{"n_layer": 11, "d_model": 224, "n_experts": 64, "experts_per_token": 6, "d_expert": 96, "d_shared_expert": 128, "activation": "squared_relu", "moe_layers": [1, 2, 3, 4, 5, 6, 7, 8, 9, 10], "router_score": "softmax", "normalize_top_k": false, "routed_scale": 1.0, "balance_loss": 0.0162, "balance_bias": false, "router_cosine_scale": 14.0, "router_bias": true, "init_std_router": 0.0131, "lr_router": 0.00135, "vocab_size": 9687, "norm": "rmsnorm", "norm_eps": 1e-06, "tie_embeddings": false, "optimizer": "soap_variant", "lr": 0.00725, "batch_tokens": 32768, "seq_len": 512, "train_tokens": 280900000, "steps": 8573, "dataset": "wikipedia_en"}
Below are experts of layer 8 (counted from 0) of a mixture-of-experts language model. Rows are named router (the router's row for the expert), up (a neuron's input weights, with its number) and show model dimensions 0-223. Each number is 128 + 24 x the weight over its row's rms, rounded and kept within 0 to 255. Numbers have three digits each.
Before each expert's rows: "mostly gets" lists some tokens that are sent to it at least half of the time. This comes from a sample of Wikipedia text that the model never trained on.

# expert 21
mostly gets: " local", "ological", " public", "ical", " large", " modern"
router:134119120100135148173095142178155103114145122150118140183096112148092098122136153128149140153177141142154116109134125113136089169098103117167185096124124126142084096116120137149135123110155162133125104148148153143109147208124142151127128097143110105131103071148166142122091157142143126163092040089120117145094127132133114156144126125143131131147121117114149141130137089109140122144140124163146128173128101139154095106144132092140108116166136140159158132092137130150103130131148099119146103135134147109136131138139160134143152141123154118109135151140137157101130157114120157172101077164169127100117154138079122115180156098122118127135095129153135150118160110097101152121106
up0:155161144132142150116076091104123120121128101106098077097131130104109126139104097138133104164109102147117129110136130209145118128113138079179186138147173099142141082119139116102148142089121141111129114110106114099158153102171162121164165099101112176121105142133127113137115131112101127148113084166087112121136116114158134095128131146141153153131118112106151104094183105165079127109133110131131075123119074099128102148144065119140173139123145096151145132156160147156158158174128144122144134111165092132127132141134125123109133112134129122116157103129143126134116115107131104099093099151140140134152119158107098112131137156094107134163119123110126153147144134142094132146156
up1:111114084106126131151095141161144113153113067102112132112116112169109125159152161119110092156149124111097118128154130097130162164127102127117112128150114101140113074133160128147118147188106130133112123153123098174163112098136138109152130183110159142098120126172101072139108146132148108129111183121119119129104111175097167135137099112155163146124104127113150134142157116127132136142126121160156194123142082166114129151129126138133095145118138121108123088120135114115141097116107108119152142106104125138152125110123160110147096110135140148136132073142108131086183137146145127125122069096132129111164081172147129136119093117179159136168153116078128148123156154136124152136133
up2:131173164151110123119105166174111159122088167155141118095147112117139105156142106191148136117146111134116099105149117149179147133085083126101113129110139114133107118151130152147096125119124115126154150130128128085105187152117101099125130097107098119141094143122091185173092135155147100193119100145167118133110132116133132155138098137118132140093145098141143132104131129158116110138115124105144116131145144111130110163137124165109137113153127141128158138098130149110119143131090132115087134097123130172092122061144128096111123129139144109079090156156145124142131123084087132132084111157126153112090108141175104111146140129099176134137101159144089114132115100101097154136100
up3:098087140154125066154140157156164159114095147102134136127135160132113146145144126132185113153143124129080148140114081117094054150115138166125112122138156139089121100117122126134146149153114156137118138127083135137136125079091124090079108093122069092142124137108109139145101173118138093145142120160096108139145129135144144102112110160115166121136147148149170159121105100133100156124135156182112117115133110133112132132127144124103126117161166135100133094114152112131106119126100126094131123173175109130124100137134141099129119147134186102091123120132114199068112089130140153139132147128108130166128145133102144118098161136156153102137099157168140111120115114139128126124148
up4:122099154090146118088110154111160100144104125107148139146134107152071149162116142138121135127124144166141175160129143140090155122132130136062114141070166097144130166125160090143130121155128113134100087123118120126087111116151186143148103102113126116137194124133137086150137161114155130124146133107116118134131104126109132142122099146097072129124101140087159131138111165141081155100132155144116120137152127147147112136134138113127114122133103108116154121125121111124110149130135135163144129148134135092126125101088154123140136088091134124129140116106130130167154167113106188164096098092114106104144131067141151138107157118106110123169095138140140152156133114118180131046141
up5:168104130097164140171110123069131106137092145104126116137089132160116159109132132096110107134155111127095088117091138112133066140100158155119089133101161144108125108128125126113127157135124151056104150149100118150122125147142118120147166123106139134122118122124153138106121138121097106104160082107150130115111174072103170119158144180166095110121122032115155107102127095154154165153154132168100158150122157135149164099159123142126162150122137084119136174136102125113118125091127137143129133133159125075142131136111125143135130141102139159117120135100094103157157107129162133138120123116117150135143111130128137170117110124156140157144097127134104145156137112130080129137138
up6:138171158143170173105153126108105180192154133105125115108101131141133140116145112127145091132131117117120150112120131111083126134099101125122130124139106115099102146119115083171117118139170097133140137131128118159104098137138108137164136147105124148079126131102145160099103122124162134135133117134128139123124129150149074115181132156101108104175115199126155125117155132150152097124121120133092134134113138119088140127116166113118134156123080115141141117141151133146174160106097124143147090129092116110100165150102152133118121123179136123131130148119148131180151128155124096121109114098153070144167137120139111148134114135146119129164107086084172078153140161172080128170095
up7:138124105087147157107147095124130107146099142136114135147145132116113111149125132099120123128099103103055113095131147108155124101149157120125078114135098138122146092163165143166157092124144114159117150156086148090102151151102118138131109123089110165106153129113151126132179115166116139128125128158096134113102131108194094149112165103165145138152126122174129176171112118118154115121115095094141111161130120099126142107118147134087091136132122140127108141155133142112096124148098109123101188103128152088093117152136086160123087159139118131093111148101162119124143137191126177135142118168159136101138136152127121098151087135092147153090133119116115140132142149116101154140158
up8:125124066123126128122109136160152191090137136174134111163093129073098090157137116099134172102135129117159111136180114133136101094162123129127144135180135086121104137155120114138125152122152163122152139120190131095128118185107111136133127103156128170112116115137143130151146125132147163115097119133107143133137068100095137129127108122169114133128157100149097140117151144118110119156148137119119121157130116157147117123107157129123146085146144151063084146162122111151122139107108132105134152108108155135096105122167125135156174148164147117155149116172153132145096155138134105137130108114086116112127159131079142093097146171134123128114156137138172142088119126141148079114099
up9:127074146106126139117121119101113094126109125146176150105177108172155146189146119096134140144139102114133123177122116108116084151106095121087177132107182134145098132098131093077149142121139104140118120087093162097138120116139109106144153154097150074140074122119174157144125120091143118176113100103095144099134090140126144078101089144134156140120134129154161084114125132147151137108120109117150151133148108130154101148149168119110137152116138147157144127099100102148130122137160113156153145168104076159165119134103147085179139154113128129110109135134089125145099121117139142100128159138124130126135137147144129119087131121097109124139093113144120124122132123175131119171144
up10:090161170121105104132117103123102118100174175103109152167136121110166164088130201115144116147162131133091094091089144144109139078092099108099129140150153105124099117165112151131128183057139144102111108094156061144117097143113083122137147120123139129125117108105163129135170136156120127145126141124140133150129140160127133122087166157109127134137126137097140134104110129114136118146120107123087116096160111143096135106147102134083133140133109118138163144153136138172100138162143128167115117137124140111081142114140122145119124132105165140071169121110120093146108098132137095105128130093118144104136113131164082157143151145117113141082131170154126136107145138127112112140112
up11:155131139107123124134123157148143138140116143111160125169127125118151178126161108141098153118135120126137130146083072124091125126108119051153102154109113144158085146100095116126137134084125131142150089155122173141169128160115166142129173133165108178109116189108139178151101092111148118128105120081117146126101147137113148081100118131113121115143125116117142136120123140098115133088128112143153110113169123087164156123131086130117139148119130140107126140170144118170102099141110149139184111135145126152154162129090122099103093141143131175137138145136140115122141154120114118167182124124132168103136122089093117105131120105168138079163084150156146111120120111148146133154111
up12:147100157168117157149161101124145164162132099107175142126169109158127092148140095118186158132148112139121162159124163119120112111122111118155102130126104112089149073162097112092174083122108149115143123098143135160128130100130137112134108147123135129163103136150129141101121130144110134145117110126124103130130136142119136120128131123079110103113106135101142120145147130136109120152135136118120105102107095115106137112127102143126109188128129130090110108180131139091134188151109125088075112141063070129098131109083147117103150128095126106149154083146114137144126129111105090135167134131147169178118175155112127128109129114102170108159110127129125134111149091136070109163156
up13:092156136137146108160118120151175133130126134088112132133133163116071140098100149120128144118123120107144137156188132155133114129102142126050137113129138111120127137181102151164136138163157147097102134100137123112096133078115109060134086117128141133104163173129170112144109133125115143136111139114127129120098144176154123143093117135157079149148097118129166087166091150123107159108142120151134125171118118138105138146126119143127153084137179141153139108111122102115124117145117115129133139122101145121146130110135120111099112119116131088112123082103134134134132144110086135089117115077109106092109107219133138129130133137087139145135122146122160124075118123091185142124127
up14:105138113112145114100126126131069159110091125123142139105110147133123150136121161132141119107120133146101095154160137103113121134123139170127131166145136156165157126161145112153129104129141108093120123129115096101122147120103106164120075114105131111199149126126161121110096172131108101120118145082146158151118142106137121167151123127108143119101110211118074134137117137119148128098127143164104158177151117149098160121114106159124137124123142075083160132101125139131176169111161122167069152145149141111112110084121141097154155154130122081142152115140130146127120122132106122130102135101075087112109164115149166121160133086106100100134143160133130110120105116158119135140177
up15:150172098133164113169122169153156124152189138101105100163097150125139119151167182137150123152156138123099166124120169133140172102089145184065075137124116125122145138082163114146156155130146098129136127104147110110124112107090140098090124138120134121139156102113111117110140119119167139095067103113082145160187143137160133140133120144150101104125139122088149140126110122092168125104168141143145118154143109176152113126144131131126117105125107120141117140125137090120120136095132121164138142129140169098162120148133116138150098087129150128169123123135097135106149134153077142142138118086110142106111127100115149121133159102124082118145154136093126111130109151137151104121090
up16:141180141111143158156086126130148140161114123144109158141121089142066125131166151112112094120099169143132143142146118104164076128115127120126122162125118199144090089127139100115134140143132101120100132162143188102118172173095131160138148128105131146107077127161068139115083116113118101105148114145127112141161125120121122129103126129125154141110126114120116137103134103140174153141178117101137123138134165155121165106088102109104129133104095108130160137096110131119108124122146134117156131107133125159114152113130112134157163079161070156124162154144109138150102108130165157107112139152120158106139159135148096111131115120114141116116123098167098139131105156156094167185132
up17:179126123117151083129151116130114111100102146107154131100109143132133125111126143087098131124131142140188136133129117124145140129136117148087137129147113126125104132151122138145107139131187144139127143174159074160118163195143104110161125154146135140170137157097099121134110120099141140107119121138122174100111085152098107114127110116138124150132158106137121096102083078139124086115152130136105116151138157089157139129108143114094130156087136170107128182165083124128136104180100154117113091128125153181119133141134150106120114133164124134139114112158106131128134132172074143101090143122120104148109135163167107144057142094163168132108144125093142163159137116146131129119144
up18:163113145111108116130153150103162099113062116114120110135113175107112105079125124118156150123113138149128078141084138141149159126151163099117079153134152163131121142122126110122141095136086111093109135141167128151184106130144187147129162117126090124133134132124144086125128159110105141103135081108077141112109114133122125146125111120110153127094110128147155115123163151131094132124147202126153155111093151172134107113137167177131128158145122117078100121156139138126112120142151134168138109163136125143153142139157130118164138069147154114118155153156172147133139159103160120125161085170122117105117105138171135116107117138117137146138110139116083122136132082168101116122139
up19:134146113145117116115101068123084109136145117105132133162116100130125131158075113114117108083138128105074134152130085135115137113092131087075176139159153127104105134121114119164120157118110152151092171103126174137135137154121090073130144151161101116128168141107104145124135073131114137162103074131152131122083167114148133145130147168132175125122161125109099179159141132123133115093154134130132165126143130151117144149174113126149112128137127149114096144132106096159142117123171154108139101130176136172134139137120093143092149122135120111115074147124118140142122121094157136073121105138110149152132151121141104163173127121120146115146137192134167128143101136133150113132132
up20:152146155115111133116135080175138183155134130131164117158141114123086145153121106142143130159110149149110099099119144111160096120128134133109116124117125140113139110159146125075111118125131112190153120116105103130128159135167137138105107109083138129124142128105104135153213112121139172137141108113097076131097186131127085144130144119125137130143149089135152146145100148163139134104088135117115120083156094114145116125138152131124090106163135140139106131157133162117150154126134152142097109174093116133086114103107166113106119113140165148101091128137141129122083099179105180154149134131099156134090167111142125162148108136171126125106144170108094118148139117149139131166164
up21:094158127136134087126167134125143136100117134148194066123116113124134142216173124120119151148109174139141082123104124132131122128117114172095132109141120118116130159158113148088152092134121137142137101127097157120090146148140153149143135152166117125078116140126182098106145120151140144108146110098132171118128112137121114119123110119098120117163145165145130119154119161140081139162098113116122153143113117098119145085133152119145162147136138157114149146137131148151160085129148142164205122147106148113146109107119110141164110107138112116164111116157129096101150140191103094106154142142116125092106104123117142121148133150105118145144131194128155111084132089106118108121119
up22:120128112105164122067165141091072115117115093091133129132155088143107128143119145106144098108136132108114100151136130138116126120100125145152136105136106141123164154114163138168109125131110081111084131116128113164122076145145124136121148104075135153127131107169064086125146105122142127170133136132124111086182130119188109150110120152149093083157130153122160143172091131129127138149068138109123120105185161130150137131125134094139090141087104120121137145139116122103129150128140176128188112109157125119125153145102126125125096139146148114114060139079113129183096138142133146117117114113144128128152128116137124141114149093098151088139110132145147095145139156136109139129113
up23:182161139113106103143133111137108145105161118140123115119129125110108168132167137136189103096124142112127096097152127112133107124132099087158124133131100091144150135131164147122175146147149161126165151128127097104137149120123105132121137143135161139110142156086128088158126127091136151078027110178156111113140126112144130171159116128158130127138110156144152116112136098123094138142187113109139149144163110155136143130123131106135117110120108099166131142135109108134133136158124106116098137132116126153109177108133109137168117163075137118131137115086108110139118120181135150161096124131077089145148172069143122111087094128114117139097150119143169121113138138125105130157092
up24:140127145147139108119173109116137121130129145137122159106200124136146100100137139124090121134155144121144143144117132112142145131121099074153124121101113128161158141133083118147158167129149159144118112123166155122086149119161123110152087150119100138121113121132184107094173133094134141146109146087161162133160059116108096151136130132153144117132155075128134117120136190100138130148145115084115086117112133148149155118166074139075086123129122122121119100155079130128162151111129145133137102132086183102158156098136156152108132123169109082164106144129114144142090139138116145108134140138166138089157134140168111140160107107129123161113144115115153136133180139138108130123124
up25:117120100112102125156179142132121136096104156105131131139099178085094176127166120116127163139172149141143112144141111135119146141119140149084103109118082108117099137127110131172145148162130162073148130092130101134154106124120118060118138104100118143129173151141120103099115144131198163140120101079125129128131115152116145114135152082137150127162131110137113113127134182139107093136142120138146131122160179159169142096114128189100170121128106177079159136119107116090149124114123131152114112156141168129102134096117107114144166113120133110139115145121119169113130137125110087120163133119124153122104124090155154139144146128125103103167135111092178152113126109149148133143149
up26:121093136147118164075146097149131154146083153125123134135096127165109115168125139162183127128159105116141108125143149142130140141158159092131163148159108125154148127170103139119126146115159149093182153100108075142088119134094100152141124125127142126117107156124118090167102106125205123109112143128115107170120102101100115135127115171139147142131069122118129129100079177094129143109106158101094137147103113155176126160130147152164157151122096149102162109139108127111111170121117140098101139137110105108144150104116120105130138124156117146139130115136103105123123114128107106099073136127118116123178159098112136064173137099141112144109114125121123136102144138163137160140119
up27:129137130137096146136148135079118104076124097134114103140132120174101154164104126184113143132165129125094126173131114169109156127130140115122147123117116118111132129134114151110108101088150135143106144101136151147131143115125161097117164153124091099135141115105189090113153113112118162126184177090127154103108109117142088096155159103109130142123105145167120120099090115119127099117103119147134132104087125171152109138120151117154108091102116150135147112112096126180109136131101129099132081109104115116152179170127124141146132094113131106132127153155066149168115131131139126099121147116101103146135174116147138147162089170122127113187097100104125083143125109117144090097116
up28:144107125142058136098117091091112168135113111166125136115163164130133162092122129105114133079134098110152097125104142133140113166121159114125151086143141122137112142126107119145101141159101140108082140138134131129094125105103082093109135097148104081129091112109137139102105138119133147109108112110126170144143117132137165141123110122109106140116126140094154134150144132125129119099122066123127071134139100083114146113120163113101140132169141103127077118129102109145105149133116153167095110100136083142109122142148143115145159160143098171117095158166115161090086113114084111109136068137111148158164106134139115133106135115148106141116156139148137121071107159180120090097136